Weights of a small mixture-of-experts language model, trained from scratch on English Wikipedia: 12 layers, 6 picks a token.
Below are experts of layer 2 (counted from 0) of a mixture-of-experts language model. Rows are named router (the router's row for the expert), gate (a neuron's input weights, with its number), up (a neuron's input weights, with its number) and show model dimensions 0-159. Each number is 500 + 50 x the weight over its row's rms, rounded and kept within 0 to 999. Numbers have three digits each.
After each expert's rows: a language model's description of what the expert responds to. This comes from a sample of Wikipedia text that the model never trained on.

# expert 11
router:502476525494522551442532497519560429603495370526567531483609458529596444515597422543554462532495443476490549479522517474542515483460454495532515500431538427557501467572497433500395505551567533500482396452526457461485487462423464537542489523561552404434491512484563467529541475535569454453358519542432399547498556459451461586503502503606470551480472487503388474493551579540534482490378547434506526539520463465469529558445535491546465471550507459433456460478616481477482505514483562
gate2:490466503640549452512575553470526445512458522497512497445405462628469574556468496449625482487506503488454483466389597577500502484489401493533489470531485459521586584470533470489498517550445475524449494547472489512522486506470408419512574513556435422543536491480541459567557409531429534526480472570481564466461543374528557566541493554466616535416522438445512514475528472480466483487646501513500530520569553509488466454451519533470463533458589470498526530547425502420435487479557530
up2:463534536499549466527610414436459506432443472441495516529515436510538552455584556549601487532493539477503461479523481486475585536518506539449566552467528434545477463460549545610530475523590506541524568498504556478509543531551469501481490505485556509527418586483437514476516512538402456467554545447511523475528561460529488556544483507569447525468527474458557434478401498441406497613510580571505479601464496516455435458513568471526486473450372647549607470517422427530561491415488439
gate3:531558469509409478601452530437448565485552581605515507530517560519380530476438431527469412580568462553449542507592465518575410441528476488483410550498460477556495574537473569454527551539502481502446427484545551520525485518488568462460456458543475484432486546479543514489445478422588494452500544554505500525507504532501528425522548535565510466477514398447405571447522478600427477519528496434399474492457414450488575526583516472552603565536481504521473483524383456454448479519501434
up3:506521434383460421497460478548477452626492509480504522468561583553471463499436531498582548525538502432505472499484442483444501423491538483519506573508445494607425544526503446538455498521410582543442429491434579563436461532430435525506562563546394460494507532470543496512448397432570474504405503458415474476471552519486561495559492486580554519594488542488484469488572492518382462512473524470540514557393462413421487567471534531478464531565438508519415423420520500519493573469536495
gate4:490445548488491474487474528374577555609501458479507498562472500614413546571380510504491457509337493504548575543516511584573470564460527570508438555462547526420575471562554524461515539462476543517497530477435531490530528526471440499463564468523534562512575579497398448456551447474617535517542515542505427542557491463473435482457471590506568526510555520451445527505462538464477526542508487481442414661483479467454578443496479486569436528456470429484527461509472482489502473537535507
up4:458502453469487481474429580500431492548503485464506513486470549554391561479434531429554500546510487514511493407457501509510527512521480545510401537510515628414495443522530564480493447515528433492542432435560606496503528617505446403401574552516444502498497518525548450415467462472541548508491425478520419478521548447598456537440540552457424490530527479437481464406430438507513446488547507537452360602486554427577552622504556524494490421456501485536535472483528466485477439414497510
Capitalized name starts

# expert 30
router:534612497502443533463498548557513489563535460513495500384567388455531403526518463555552449449536515360474520494547534419544532538492494501530596519453566512480577464515500439561440527591522527528534481492500465500512458488461480453522494525491535467541508460499522526626527565528536503403492407500524424593582463533510488454480453531484548604498527589543479504501629608544598457445421440468422580451491447479490539567571465522491448558463483477508429515486483421426519498516527469
gate1:518484519470408521480498484498482422567549478622568489537580435440488523550483466531513496484468535508527569444385488507458591570580410567466572493520504529465476488477428488493515543582631457533537502519457466417465504455428451476579519542420553438451480454509475491504561445490552512606538527492621487549469558557527496535531452524341497535476546525411435496463544444533579531542535440499406440479522509508579509526502510543542483460538564481524488474498605519436573496497579550
up1:520531477497590455462495504560492468459456448406522527494463568498497446421472462547580537587611488495538541434464499484570499507538435457522413447477446566572496517475591460482457594637516514524471506525549493523479506486486498557465478591498453532538504458557423435531481550449529537489546423534487425589427590456495493492550518457409500499434457580399425471471494481501615453545439542535518561437409559475485517509641526535489443501409546561531516504450488472558509481406501495
gate2:466506508426415523504487490501549482504408495461438554543508499440530523512493574484503587466426591436504462440437435389588557503506498509466627543528461546467453514521516439485429561530483547571467574505487488560490508542508579487562487498519615442448628524505473500466493484587573531607531541546538440532499519504450465539500563541530485501447525505519612542456497518476637552457505438570583510549553501428483507500504458598454514496445526490445446388529469567476424553418491543
up2:446484490547514559473535532457500533528531486568456533547428449608466485513523576561462494541380403467444539450551579422425458417625447500487569486529424524520478458591499417479482417519586416501557439596483527488469489525493496485473525449477472562434458528443494610506528433545487468468468461532488506516457491517495404406509498475487555435518495443556427437501449502515550447501462494558449440479529587476453543441477459423540381431459589518488513483501529448564531404447458509
gate3:446563371555533488522519492526485548492567491497484472420469511522447482566530536531497422580524493513512500384505542564622376498503495519480450442573586471546501518439554476518538540474596567582474505467569434455551622445551543576461541443435432520539560503487430445523468526470498563547444508522527481557533467520506549531492593587531510481435503563509419527506459505495543546456487532552580561536596408511446459436489551554509495534563549545562460501568472505356496521502500500
up3:472551470482564462517527495393514575503486542504488544467505485581482506472499479441485529520526522473398500542564596538426583510533459562566500420545539546576550451525477517483455516420484568458532422535437466482491486539464519550484529475551544497534539539420583475467529583503493470573414515625469481540471431618430512592551465428534551428501493569498511514487414568453469525529567394513555527522562509458550480393439446453481507556356480495515460457527444477475399561446444504
Second syllable pieces

# expert 60
router:451526432503579542465542519503498534489446437541517470516477472477572459540493506468604424565502404468464470532586510527561552483510510434499557536432567511467563532492552445493445509519502531511627543553462456490431500517464486514529508485501426453430535522455507483519501439499529455519373480433447442559548503438442469385497487543582437578508526608575454451481479585704504471453461549462456537555535498567520550521466473523456512511469595514504434471557451457385560527538509550
gate0:399462477466512549505461474516412534567449453535504465538514549508501511496597544469547477542485425484531461529527431462567499507477480427403549520528527434510452445538491431472472486430491484543455519548471510605557559599555502495445546448539371451529551479470401484454464515489491456475402475480517324510571530466511511527440486533514430523483470579507514520500525491539649530487466507410512449465415512546498352468540460387426464528505552505534472502494451427451530560442450480
up0:427524518572508575543485563537465592613553477435435524568576469595507420520502601531540512568467521437457465473479462470543446617464496463488549453552504467452492538530522431511480503487530476539538546496520548522383515618533624548501521480512539475470484488414459478389491464472517530489476546514570488552528461462475499531594510470611572415478403429442453495456527488516574560420539476491472543536449518564485466532474455457484527475444480405485524503525543540498433536593477384
gate1:580504414497540526534425467495598529455483471595475513445512509511474491489506372427500582555446536406493504621565531532536553535505507443523510579448534513483491512468541517486494442554449462501568452554415426466505444470486544403635535523598532473454482579442569431398524429464486390581469447522549503541443413493449502437505498496562453552519522537426542529493533485551445515465495466465404524549527491516543444494484420527572475477485486500480452520606550505471488604448500462
up1:533495534485423582525596501528483529555566468446574546571563508445486473494547537517549439526518487427486594500590545572485548485497527551522493394563406496501449402479516505494398485521418563476469485487453475492498517533515496499546525510454510442441461464612558536569453486439503452430483562405533555546443430452495450397505459492449447491382540529406547537570450453563538538445507498486453462599535551436587463503535413454506528468514445436437410419520522496491477543523439446
gate2:485534391539630531467553531519525546518498488609540499509514543410455476433601495434441558538369471510506588517532436467456582437464509541505490494448487565459541528437532441451433563497536554550548443490506610581457571539466449571578456546459477423437530531507564421511461479442467548435498619502439503512530550486427491434480522498553476558530453440486436432442504552512492475448611515558525497557495477546523513606470492546436501545489521564494466433442522554473525540486487452
up2:453507451501398557469476573537494540455536527415635495446518493527417503571494538493561534490600425417544450550588487545526562455523466529490533574494360499494524537474484439460465452512495496583569574521557497527421561505511469531394480549516454508523497534545483506456579481445458518500491497499462580610564491519488441494529434479616445527614465475522503394566505567482444560398436546487582556452523497422488462462471444458593466508528523505505567529513463500444485526462494441
Name-internal pieces

# expert 58
router:614535505485501551535543518498559458495537438591523497475492506549579556571499508451624500486509493375435495508428526495630512480519525437391467440504602468435544521530378473560472501472548550482588525530492497519572486465561445547527424468465476475497468573403505362455490449500511481455426445501520469528524465445542507514504589553470523500524434505527537477527547515572519373473530507541505514505508428588578531551504508511522499530496477474458511423432530470459456385571525599
gate1:491469501535446527522552471523526452476516578548493458448564523470503484530458514406471473466587562544514528543529505459488437509425528440433513491493510522589525504472495480498569619603582608472568539515489421462528581517398475517504473504434539526584568538449545464476541552464449352512485503462544438458493566391491406430471463487412506441469475536499582468531442425501512536505535554471479493524450524571505499424577509456586396535484430523570522487519494424539469444567509625
up1:487445451510453524484569461506437565519552569557535532510426475517554542421435465455482457562428527481418461505466526457516485495521572518469507407470516556460535526515555552500465519529454475522427514524503473391537558477532532452541427510451444526482566469561551479446454540341612554427462492550462569516487507407462477499487414601512504504537544373518492528569498532557458387534447497532581451531541461534500524492515511511439427589549616581557543517516556509448520422449428558
gate2:534564507508487443534455470510491476518540442536561465485583529587503466547523498484499531508464561493476453536549475485591498450461422498430529531483474434508459472497474507557493496549486455506509568444489494609583528480503649517431485446539500493541469558420514435523480451510451462505429474547508509544530575444410484562513619471543487497577420480472489516440589507541521359416534599474484389389549467574514512588522505549437573519417456509465540458457504498422508484645514559
up2:609431472439349406472463549459553610482601426469484515493451475497367451485458543425586477427404485445495558523516529442539503504494470522452589482489433583453581428511484479506555511529582446492469472431535515446520532472433482458512504514536503535481492494564456450511626488463541470499546411458533481562552545509493456406474486439418449478459508504490559473471483510495543473512458522490472569570402453519599479494413456521433481595464565520507518489469468559424509473484464482
gate3:565484513417467580529614497513509483618470509481504474471517444571492510552537376439597478438545490415442583510497550431563511449559496512549445459522467546437553489547450520529622517546535456504488434418487464500481489457554560560425465588532502481514454530351478456511513514463420569411527502420555541497466508545542472526384526470451520545468528512532572529536530583592493517606526474483532454437530450515436570453574525575505541532551552518514515462424442464497486497516482490
up3:581443536544475580540546620481525482531545477471475542520535494503444502456551499634597399491515447515538575490509510585513564532489551458496426367601461457511502507575521570429437524527451491480472429462543442492445372455572496482432457510465616454564489463490426415552446483535444470461564527493583538513472498518476508501501520418537535486539548542541459472543493431492458457575550548570475470502611434561502526541487525594482549462462506477606504505559463490475434507530485538
Verb/adverb endings and qualifiers

# expert 13
router:513548513557560506547561502600564428509453465491537448516629499472545497507579448568536453554563485443512569508545438532525448527442476496507495433516529541602511457480453507469420599536523544471517497527483407533528453529485440554471433459510526504375548478476473474601574522493495460435500509491510412642588443555525540477496455540571440586484445511586518510400514554521542470382424490577491564398505516520499531559501534542428530582561433424490488486451515499471474478481462521
gate0:478496578484498484560525543467586529495495530475484532533573500434491461420497516510544536533499544477447477425614510437510598540405560438434461563530388509478396486537485576408602520468446452470573385484483489408518488526459507473548483419481572395483531522527462500530474455439459568505522486439517433582485442534544479453532448571483522499514464504628519565521404443447487396471510453380466511572520536592512520513511468501489434519581488501484534461505585523479496538438459543
up0:541381466547461518454437460555410479551524620500463527557554412505448479464509392527538426433560447500478490515584498542472485503414415494542350523524562528443520342514448509431520455465499433517594496475496562454450533598509450545491429579504535486424500483470483537386541544423519515481522452514537480417542507534517505516531452461520504472453489459559444508483464479479459399514515444454541529474478528574531430524550494519419536440483479501585510499456600519466471507419532493
gate1:456443613468469539487537514507530478487508486530552560446448459518575504410521515533494531529403574490568469452567348549597504469491375537485486509491499573500431533495467536500472506497492586384505444514493562495570525555427514495470402510401401482425577483438531533463372537500533478428533497496510487552507446402518523482500496381491454548515456484455488481496467571574452498492480511481500569479448420564405574436430488495431478496455461423502445488554576440516496488468526472
up1:490479485544560393512480478555478448507447590508450490617502528466570483482429529426510526462419528393391525489438510464482549499425440449562508526484460451563560456507567510548417476574463474590468538431471498436531508562472486553591523477526565572491387605418474506480538529540489531572488549437577616483520432452537463509528482455510484553591517507545480547485465548508531543471497490507538458420472496542444521490442489424562534429528472538528526501483426449579567465471632558
gate2:562514505450495546435516494550529487499489526501492536517509616514599519418561468646446477515530503478538435497502538461546491407502451489481464454491491524481497513551587531415434523547497491528557440485549423529493495459588465485556417467501434589465552575532495547483575498467532459409390521608517477458524423451601542418496467487522570565440470549488485552541525513511494599477536536492520542393453555408524528531623602512515603498515511479507485509506482399513386510515464477
up2:476513628516509551501501567513535492582444495491512477499511428586526587395513496515423597504439496495474521472510458512468454493482484521471405494519501557509474516511590409426492587471595529532484470443552498497437456508522530489526405553487498585444432567530417460589516577478530480449411464523426402488478477531540536471463415568468481506380464422410492510447597523503556528484483581525533511400525480440464429453509474528531573469564547451466522490449483508564571445573407535
Pieces after C/M initials

# expert 53
router:538398508523529541601497518485550453510478418454501467433477409525581490492476496473504428566582575406496503450487442484496457526586506437407534489454623494557494486504434496439454534448576579514508516507587427602545479478509494589541435398422484474475553518440491465473456513559453506503463412544549447553514458497565501503499507536505480549531397494516448450546500548523450406540514537601561521540521499558451484611501515514575565527493587461472478449478514407412506422524436524
gate0:548475500539535467502500605456529438390537492557582466479568516432424524562553538462489587555558497453521547393436543554497479523541515519444570492461568539493520533423518525526409500547587508512574546483509485584459604505530576514530443430490448631538499503538411442440521533452564460411397483502520435462523603393519445550470454490528428448525500470497513502514539432492570405552416446500537534550483544519495499569503522414504454468437497521465506512411516449481553558545497482
up0:484453478452474441450550479533461482486378438487457496490486483483483477549469449556506650466425436441451519502486496552432512447582489507444484404480462462407519431471485526413446410432430519450573544485521580592496511473449508508472544560477523547522538598488511546552435517442473532527512497595464551435476515491493604558534504442516451463523577557534468500498443524478577396511437506479486538450441591439404504539589430475509462617573481462534509543495535555464548448541525412
gate1:505352538540548487486440533591594561463533468528461501533545433561542553508521532530474448506555507532471542447489558613539503545537558460446523473523588495398532506480489401482456592586502539514517469377573482514437511473517504480530501457506561619467526456456457530538534528539520442496515360479561507577472476543469499516522551479480433460526426511495483517473509513501433459510557455658425540474455520453543578539480507505519476454506521409438475425528415477483375442496442482
up1:439510473549462549467479414542501557440506534481409512520538492459472519528514566453521483605470415488487464533483439527569506439540412472455562470568507498567522460518487416475489476439471538491481520441568464567458503451529487487548607440425613480463418542563415486302506461587638467493484546540461525540465531396526512528396477468510516514528519500431408524429523512490494538458497535474483475566494494473464490464589522512539401562435544568458505570461547490477523548418499486
gate2:503511535510523447457494486574538447599483453511482505511503463570537518453484478628556357487475405532529478478503512534495574547437460423429533532486449498462450499496529568453486505434490589497528465497558485552492472492466450577498486555492433523485515567597535605421531449562489509514551514514471503530533472554512537564438460574498515530478517483537415495626455434509373456390510477529546538511515490332366451548414527466484474471568494487412477419540491534533513485472548486
up2:497460431472543475566484479503584494536624515455450489489509420593500541472534541520511530578498592517480505571480566483515520512500418525540535485516543523479323417536478470497557475533485609511475508491475442580504471441484578565452530432554446535456578494433524474477453475563430471445528469527421427522428515515579470473499456528455532512467531446467576476435436511516508468488457583555579412550495500497494480500396469463560556629521598549507522601532426534483518410454482449
Latinate word middles

# expert 45
router:541425417607538514512568609496570514539431428623567415537471485561548416511480471519522489558529447433492473539516431543428540453476476390484475427442534545510433446550476494437476536562510523488515543500469471485515412520528489536455422504450475434448570534478515509440509520514532490465483386579525435552550508472491527550474464572494527467505495437419538473433465490573521469457508514587550464498526569453536507658463512512581479473435523457504442486474461457354453410511479505
gate0:420491563455449472545596574445598497486425446519369475438476472567524508621527525518507402529449453479391439519549412516546430526555447431512454559494473510447487411461545516446496498535564494508504582479594502523478472415486531548487500564583473438462470477487510471458459503536522431466483459553573481454482528529529538511561508589592529458466471447434538543481496501522542571520436522557507525411479548554464567553526509462608521457485414548553489541481494457392526573512574429
up0:525473487523500520487509526439527448500500469503553433462428526464441545371522606523569486535547549565427556471447517511577426568523487420445461503367529458531585540535496491522552491572427454515555475537431526521484452559516461525490522533536438509464491546559479534513530473498540471483515521450506510505490593424506452514568559510573483464520483549660538536450547497464394490533540496555541439418551492422520452549405597551527493485490385582528615568449584510486529432515553486
gate1:496463515495528466464479614525489544536537400494488531537471511518554581543452543525547564518517526545489515568529462520489462425521392447484401507514527485460493430401493549432455490387407514505365412564463384512546564526532528532535578534532608480533489528466515411483536522529481514490555505443481562500575501509407527513575504546489621443518447499512581510471458510447408519445528528529479506489397479484519619520598461473430545531490546508506543524439514534421442510570554550
up1:522513512638433514457452457470496463505416390484506461604471534485487503497549558446560472594502430531562466512447487485456490575567515496493542366430505516502583509501523454506580462463455628457622574421564474524522413498519452465448429505476519449481546534438513531514491509500501497491523485488518558447513448530601459546517511553408576455528532491548469413491457511408591481485501513443504458565515507447526572512460398585544511515501477452581455570509538483476542477560492620
gate2:473557515564500442551541517379547512586578369570456597396466459402555429481513560570489538450446458488486552515457450507574480559482492498453509493454517456406526507538459496540529578533485493400566546493553560449537371439418518525499516497532473388446505587528517524452501526478432517491531462569515509541565452493427508514547384506539493483521516436421536478483416434495491497490468513564553484511517531534426466557477443521470576513490556452497495493506405442389459435485488536
up2:469468526469526479444473565497520478558400469481457506515499488586444511470544471543530475552562423523608526455488514618538410468456444461560572441526520494529566458556444579416455522504495475541460521459571434465524527493430630592492416472471501431646540600493543430382433535509447513532487501571560556579480459424532559504452573529474499502453390486405477481555482535500532544493470527446475568501505483502494473491563546543512499423484441468479531482515424484475447567461428525
Word-final suffixes

# expert 62
router:496481519569540519589533546483526542602383418534521420506608471577518543509462464431511415500513521485427472488490415521502530487485570451532441512442560506442493444509520456402497479598552559536526522527463446478462513468458477484583397476500442488488540574440505494508473504470474426539469358536447475552524529454572456491484455548512572450461561517512513467470457533592459500483525472460510486504478464510580538658522438522598471507443555492476397532483594446356499480526524503
gate0:613497464570577556465479534439501450467490429525534531516460486459524536527514533491439543472467524536423465479383464447529553513596525537386458508556601477567458445555457495458521509532505568517552533533522553544429544429532493524519442530458495516515488547444425430575500525525501545370476489532468430454443480502551465494402534529529533549508463460520577592423453510564433474539563452490522508636538490518457494420431491494513468582564478616519495500433490625492564524601521492
up0:522547447556506457521529589585572458517547425495536530564523479591499504487487538477513523513430498548538496403504578535484529512509444552535411531458459534521494457492446508455599507441420427473508524459475523508366413451526564529493446543455551489450481529508398589494507459379520435467602423536546453579495537483639556520552475438529507486501512475485514620545546447454471512634441455473548480440563504584502554570491488494462430515521515487518555473502442420570527528533481450
gate1:540505524514519515475479454440531546465328442569480444503528482473400506492531532537490387558547482492451489541417524472520535447435557462613548495533565564468443533531447455557490490537512416435493476497503534533605492488493534456402486584536531577451535586483581538464469511538538401526423484539525484408494519542488473514501447546501531546572495469493469470474462489470434459445546444604552492498503607464380562571503486434496423534533433541500446542422578523440479454470489405
up1:480597545476528491429487507569497511464527438573519565547442512472530587510549523580457551596562433504453438553573426508380495553608599551555506400523435435446519461562507561497509480541492451572580528519472532498528489444572546525493478577447610433495529604587466533558502502431469526529446530492537471465523479480533459476566556442451535459562537471539409446512459486514488498490409518502386392575523488494441457546487553490434469578514480501454537494468484590501562511514522537
gate2:473535550455442452447519537488522484618533466506433597542420455507530539503518496490521581454514527450448499556581406469486463491442576523461477396517473543516564488502509488459510505532604510449591473523485516566529467514439483511488522540483470432558482435543518459479474486458510556571406473490461459441503477463480509469514477501417493450485488566479522478490549409528345536477533482429488459512315578514476614498486409508534519503431639544482554551466588500467457475586568454
up2:467473514537467441537534531472469456521579558563442479436566504474518535534512561474546543529512436461470511591575455502475498512542399595626627523533614457377384489473494459425562489450483464514415531467497416526527472435517502526528551548575515491552533483488537475503452547498631458574553459490491427492516458433580479479568416429540508439500473475505583494556458503584440539499559479478451527499542482554478523439491415550540488597494477493551556528514521520519567510408559443
Nationality and word endings

# expert 8
router:479429537545445495512509511547531447561478451564501392452512443557539448548590480462579478488512480472428448448527430497479487524482534502448526501508543475455451464552448489518449578599591555548507482480526532562459496549471472462536541434461494490503475554466473370533465522472447462466423500536606513588523497447517424391469495565497591518439542542537497424511484511550572504503422590496444492497497437604457537591550484463531526540479623593562486517495501369424402467485577507
gate0:502473540565448496408440509507550530564531494485551560483472485474556458450572468458524557510489438509466519475438465514543529568583548398487529508433463514408509469462448485463493494522462433461559496465435446612446499482457399451547585458393525486531451464526518432493506549505467447494484476625531473524592620467472547459531573541487519461540609492442430512522453561545579551506518483500464573511445498529499539453500517546399576554425572466587486515395500538552389414523454516
up0:523541505484557470534420476511580519364507553578450537483557434478543550525459548619585506490564429501473486502451454563471576484509480529482565486468524498473489471489455554455532569511546432489500483476587471624472500474542458558535557542476484484572547426497510414564481590545502512529541392476456514509525553499529608540540472533571418562498441623499482491534504372455475535509526389539562518467558523568492507452434528538544466579577406517512482427455458423566524506538529511
gate1:439536483473540503517498485549532549408498436380441427591541556459393528518590525544491444564558546473459475369474485450509434472482445539408556510455555425519531497393496365580469531512443492410549557534518596574549483479477512480461507464521474541416468563420491519448475574567432479535476528515409451493502462487573493450469552522544482509518425396540524431432411555514540554496438501462492511444530564499463578495485457441418496470550460503473521507552517488452520554523497520
up1:550417479431503481447464468545526508455524475568508452560480518505426571602430527434550517574463508550490478548437618515540535527451483554446494371571518587461455544493446507464485397571497629472477556502474586486544576606457463503397569442498428513446476471447453495566510538491529570420423489528501472475495486449492500382531450476536433517497538418449429503515563560527510461511574534539427510535543520529403515504542535485517513519533505483508485407508542539434500557435409464
gate2:468498543428536503532505504464599495513535562490500454460494534542649474522551489475445472601452560552418526459449437489594510474444422473472599556532487554482506526519456450398504494547495382446500537533495528546528425476459449475483487449517514588458572428533553551476505515531404533528576442599490454525493533449598562472521513534508511555504523519439532475548424475543514564532424503467526489500483534526404564538501447441618459412501503504456446351498513413511496538403455498
up2:550512441503439570573579446421562435482549622588498512509448446447486379512536472478458405483493464493525425466502446434537475432568488605558436480447467463589590495470482506492466512404472471474523496561527531493517504546516459568476542588434472466453546495500406494533434478568518545533531459535655540477515529551399568501502461558597562539489505528463438583513493526506467421476575524489533491550507479465465397486477487546518481504469512507482521518405474489457479551414525608
Suffixes and heading markers

# expert 19
router:479545480491473537508545568526517463485449412460456478425633437480516491544548473561535456482557540447494505561559466457523549515501430457476538480404593575562534404521444512541410570533605526491528442524535463500521486466467450527450484479513506528423528540436487437482557580427536492448436448464498376545637516491584459472452470574528442584569513489502503432418556566554569494456495426503485603478437570464534497520458565458532472575497441484500464464443561505487450486591550519
gate3:558447454505562512497514495390462507529481549458540437507498444629486541512474538468526490479475519498482507455522415458477556357415356375458501494464562512429521458461563546429418472483469435390458628561547469449438481522500486508478446558445505466432519530435507593446505550474520529442539451546439528495464551535467529483463440513485471449564498462521494523452560530419484509496542546550499534543563517514464459614451482522598434382413519473510449543563470459461505475537498512
up3:419429513435541492554459422477456449501564505476561561461429439560531507547473565494554527442526477452482579583458479480456596463489483531544449483461442495462535494461492495470439516466478497500517490589523436431418489477461480540393423478510546601489506430588523398545477437454491593458515423467501506508438514467505580468451438441547490475418456491576476458506534527467331469469492538422507524518488577508503511551450511560496434443449505464525525541585424558522562561546442365
gate4:504440502397567562551402579477532609433504413469533516542463564450505485517515485525506504477409435481464546569495477546476475575453393521437480471400516380588426453385469477512436530470478530509602453546501556500464459550518451515493461475532494479581495502474557551457533542481540447506460429530437358419439533493556415453474479578489504488534433428510468495415483518472553442470459450504501397491417554533487603511478547502449522520507435514498486427558499513475457502496456437
up4:454482541512545562519467471426413482505483441633554537479532616563473524510463515532479433498505470586486464511467465581611536440438450552431449565500477545490530548470513536543362568536580523518496521551464442544442454464549532488520430515410428534452460451445520458504475530460514512615597485494482490553590536484506461526539599416520460583519487536518577501520562506512543549455615498496518516443474527487452568470469573496557480451572590516494446527535480524418591438515434533
gate5:426514418532605545470549458532623449513511497458414525524395462492499518417463477503567527401519487560511593458531511532500577493447497499448530480475519537530492510610480486418488502536472439484511434484446555484547457428449510426606496481500472428558564557458498480537560539434372424403362552526517547435509508411528529488513418494583526510471531525544461429481559513491455602524461471414471579435475501463486503490498520447456423566455485478537515531468518537457493544443491418
up5:518429434468469588443478456535502561555559461503545456513478431556416449503461464421385515513419626401530560533481519573448448520520495541455588487489478552511465505455537505446554469477472536526493541513434473518522535604503481497568521459431533443457456536627542513516492539577555507614501538527524513424394529614485533535565527506547452422546430451431541458501527483513559534519528529544496418578507413495484483577418463513447457551537572486458530478412425534559506475448497525
Pieces after M/K initials

# expert 46
router:534554440595539519477601548496558512558468484602484445476468489543557395513417455491564475486507463486455567552488509587449490476378497534520448506416538556513451436518477528528460528550534562485528528520434477579599518451494440517514498442519530439494546592490451518483583490508575451430385434474582457595607520498555526451482468621450527494487581487436532514451552525487565529409473484581543552435558522467515514622523535449562454534467525489523483492507518457483421457513555453
gate0:538491487503464509544465502422480497529433558508521434473471470547465477540506494566515360416474543518485564465574501594468513481482531462516409401528540524566511490551559500459543458547525511597522555392443522498552475433413497505514500470523579460610586527468436502476423500437531497484413436473502471534532503581597532496471460500532418571583533443498463468540591522432530486498522467444499548393530534513641573551542534435502537510514657450519498433527454481545501444496474533
up0:480502496576513514511560519475530511510463463572509521424446498474519439441469557473456450476641481480500446525549406454574497543339461543493504560559420521488520481503471509509542540497475396466440526450535561510542533536481440550490413452467442517536424464525406390514491533573427459567493432540472477478563508569563483485469446488558507479443412540405513477492437425411501531452343474502547505492507620464537426550545557475468511464471503526540592532542491507504400508459510540
gate1:504566511510550393490544555461550538602512405487554450473490545511501506498523492505450486460478465523473548474527474490596501569547567503617483507557558476551577414457600505549512497544559520522468478479450524593459535514500542528540384546517466444484483554452398543408567485401525514508410397520431496510450512519390503423493503505512491454505462551479460561377546459418612529554549467481475447548461449480602423550506496456579573500530442502537543524448504443472463550524549461
up1:446532556518535567522467495431532588431519522581454605514508523513500472458544589509450534578472452505394545502509464541542577443476454561483475456480526550572576494530453458479419504514550496556483554451525540488508542544463482517524483593541510427550483470472513528474463480460536543543519460436490606511476443575461573483497527456466483559511526495388584478508541501400383545485468521528491457557416477606455458529514414463476452477444505400515424540561608480415460376551561422
gate2:544437491414487529474550445459533485583488551462486416533425479511558530537465503435503415616513448492496579512510526467424603441516497526569582467446512549624548505446485530524441586478505504578533502461536450569491536526456483515601438500486474504488570574515506469571550557491511551434473443499515544506533575551516494520422463489553481545482451555493620451430556499470419534457471478534493566518514543443507497413511462433450517532446521417583528475465437583423427456514482343
up2:553453557417421513495645481549513444510489526480481482489489501483502437445451480531540470540497464495558486481477466521510526467448443472452552543473471601533452454404460500388477551478445473490550564446467568353513504481531571504483533639474533451507448456550508468528482404470480481527563483596512556455426450544566514520500463601460498522477517562478456592560441483456467476487468502406571473500481497419483427424526484481601502461510496540570540384460567398539545419479458455
Word-ending suffixes

# expert 57
router:511467486591605506558574517481557506518441467467541427438517421494500500508519490477534464500591539432477587488534521477519416491498440478467491509526589473523417463513425521430464460430471624496566464521552415616511539459493502528524427393446480513465565462461541458515466466516459382527485484449433513534559552537578465477376508503511449503557479465451506453523452597482492408538509502537545563491488448589471468609464529557520488517424469455416495452409535520452545407518446578
gate0:513472541479418495375679488533510472482492572431512508506534466509561510541581458386534442497563525509542553543574450439544452475569458594484554416544475553448462471522432527478467452485501517499457515403531495494439453531499512454440476463449547557453486512542438460561502486547486576564497449471490458548493579472542461419446579490550512582578438495446478496630525455475373503509525486549453521469547495471523499394552547503531438576452530554536538521514509459548494499591452418
up0:511592542477510439599487468554562527479487461488530559511430444549567477590479469522517551533489507602473502569500566565573528434487561501459461477502530466430481577446551557582588543492455426473540546461583568519516421478495465513579494490544491511498488402491554516535573423620535546486489560441576488452485426515536521536523478547412562476480492525516559459574591474429472486523509418437536519436558507529450373507499519508545550455597524493494448446406524439493580413580497532
gate1:517470600556459505417575507586484482493465471587570458454638487527411458558482481435448528528486592561434488498492378485480522432548527477463458474550501424523503464520433525429465509521527511486505585528496584526459593578535445453500540436479447453476461623441529476510561446481435368577519588556501562530566570523544459522516519455472537595470538511473500470513477522475462429355443526562531489455503550507504528483528584573512457554519568448469508568478533500494524480460476483
up1:504511427479524523498517414503515571571554468504452561578488517362511535456402519513399600479493523566519359511581585475500522466538493468534507525541427507438588484508520548440524622555442492470472486534465507481439491464485474434486554504574549474447498518500461470454479493485470546497515414568527532543400472453471485530491455524646434511458469499508522502494499581594478582521474442526485467451555595417611453409540419454565486506518520443556560492540434496521521483517443546
gate2:450499525450377655530451533514522456463420430430554517485511411492415445488592576565519616500446503454458506508500537572546454467504457447437516529371547546520538568435483564549510545525477515486595503511435502479508479546509480546395483523522534503507538559485505548460484547478446488438482549540473553460512600540462481530438469431521548433574471502519457415576494410510500452561399448473401501520407522550493492436544579574572493488503516543443522445499518458496565507510551545
up2:556521525455591453450466545503458509420481531499498467471463435558498382520505474623532568486411421501487467561481537470474437552463417437487462493534440412507490561529527545464479587504413463513518469478460545480526545526479461428466539529562579558525497497493381491598467515540539544486315497578574527537376500469491537499451441514490473532522530492485501518493465518558420494399444531440553460501480402484515484445480494502460428436549473487543517528568508595510627526557525478
Inner syllable pieces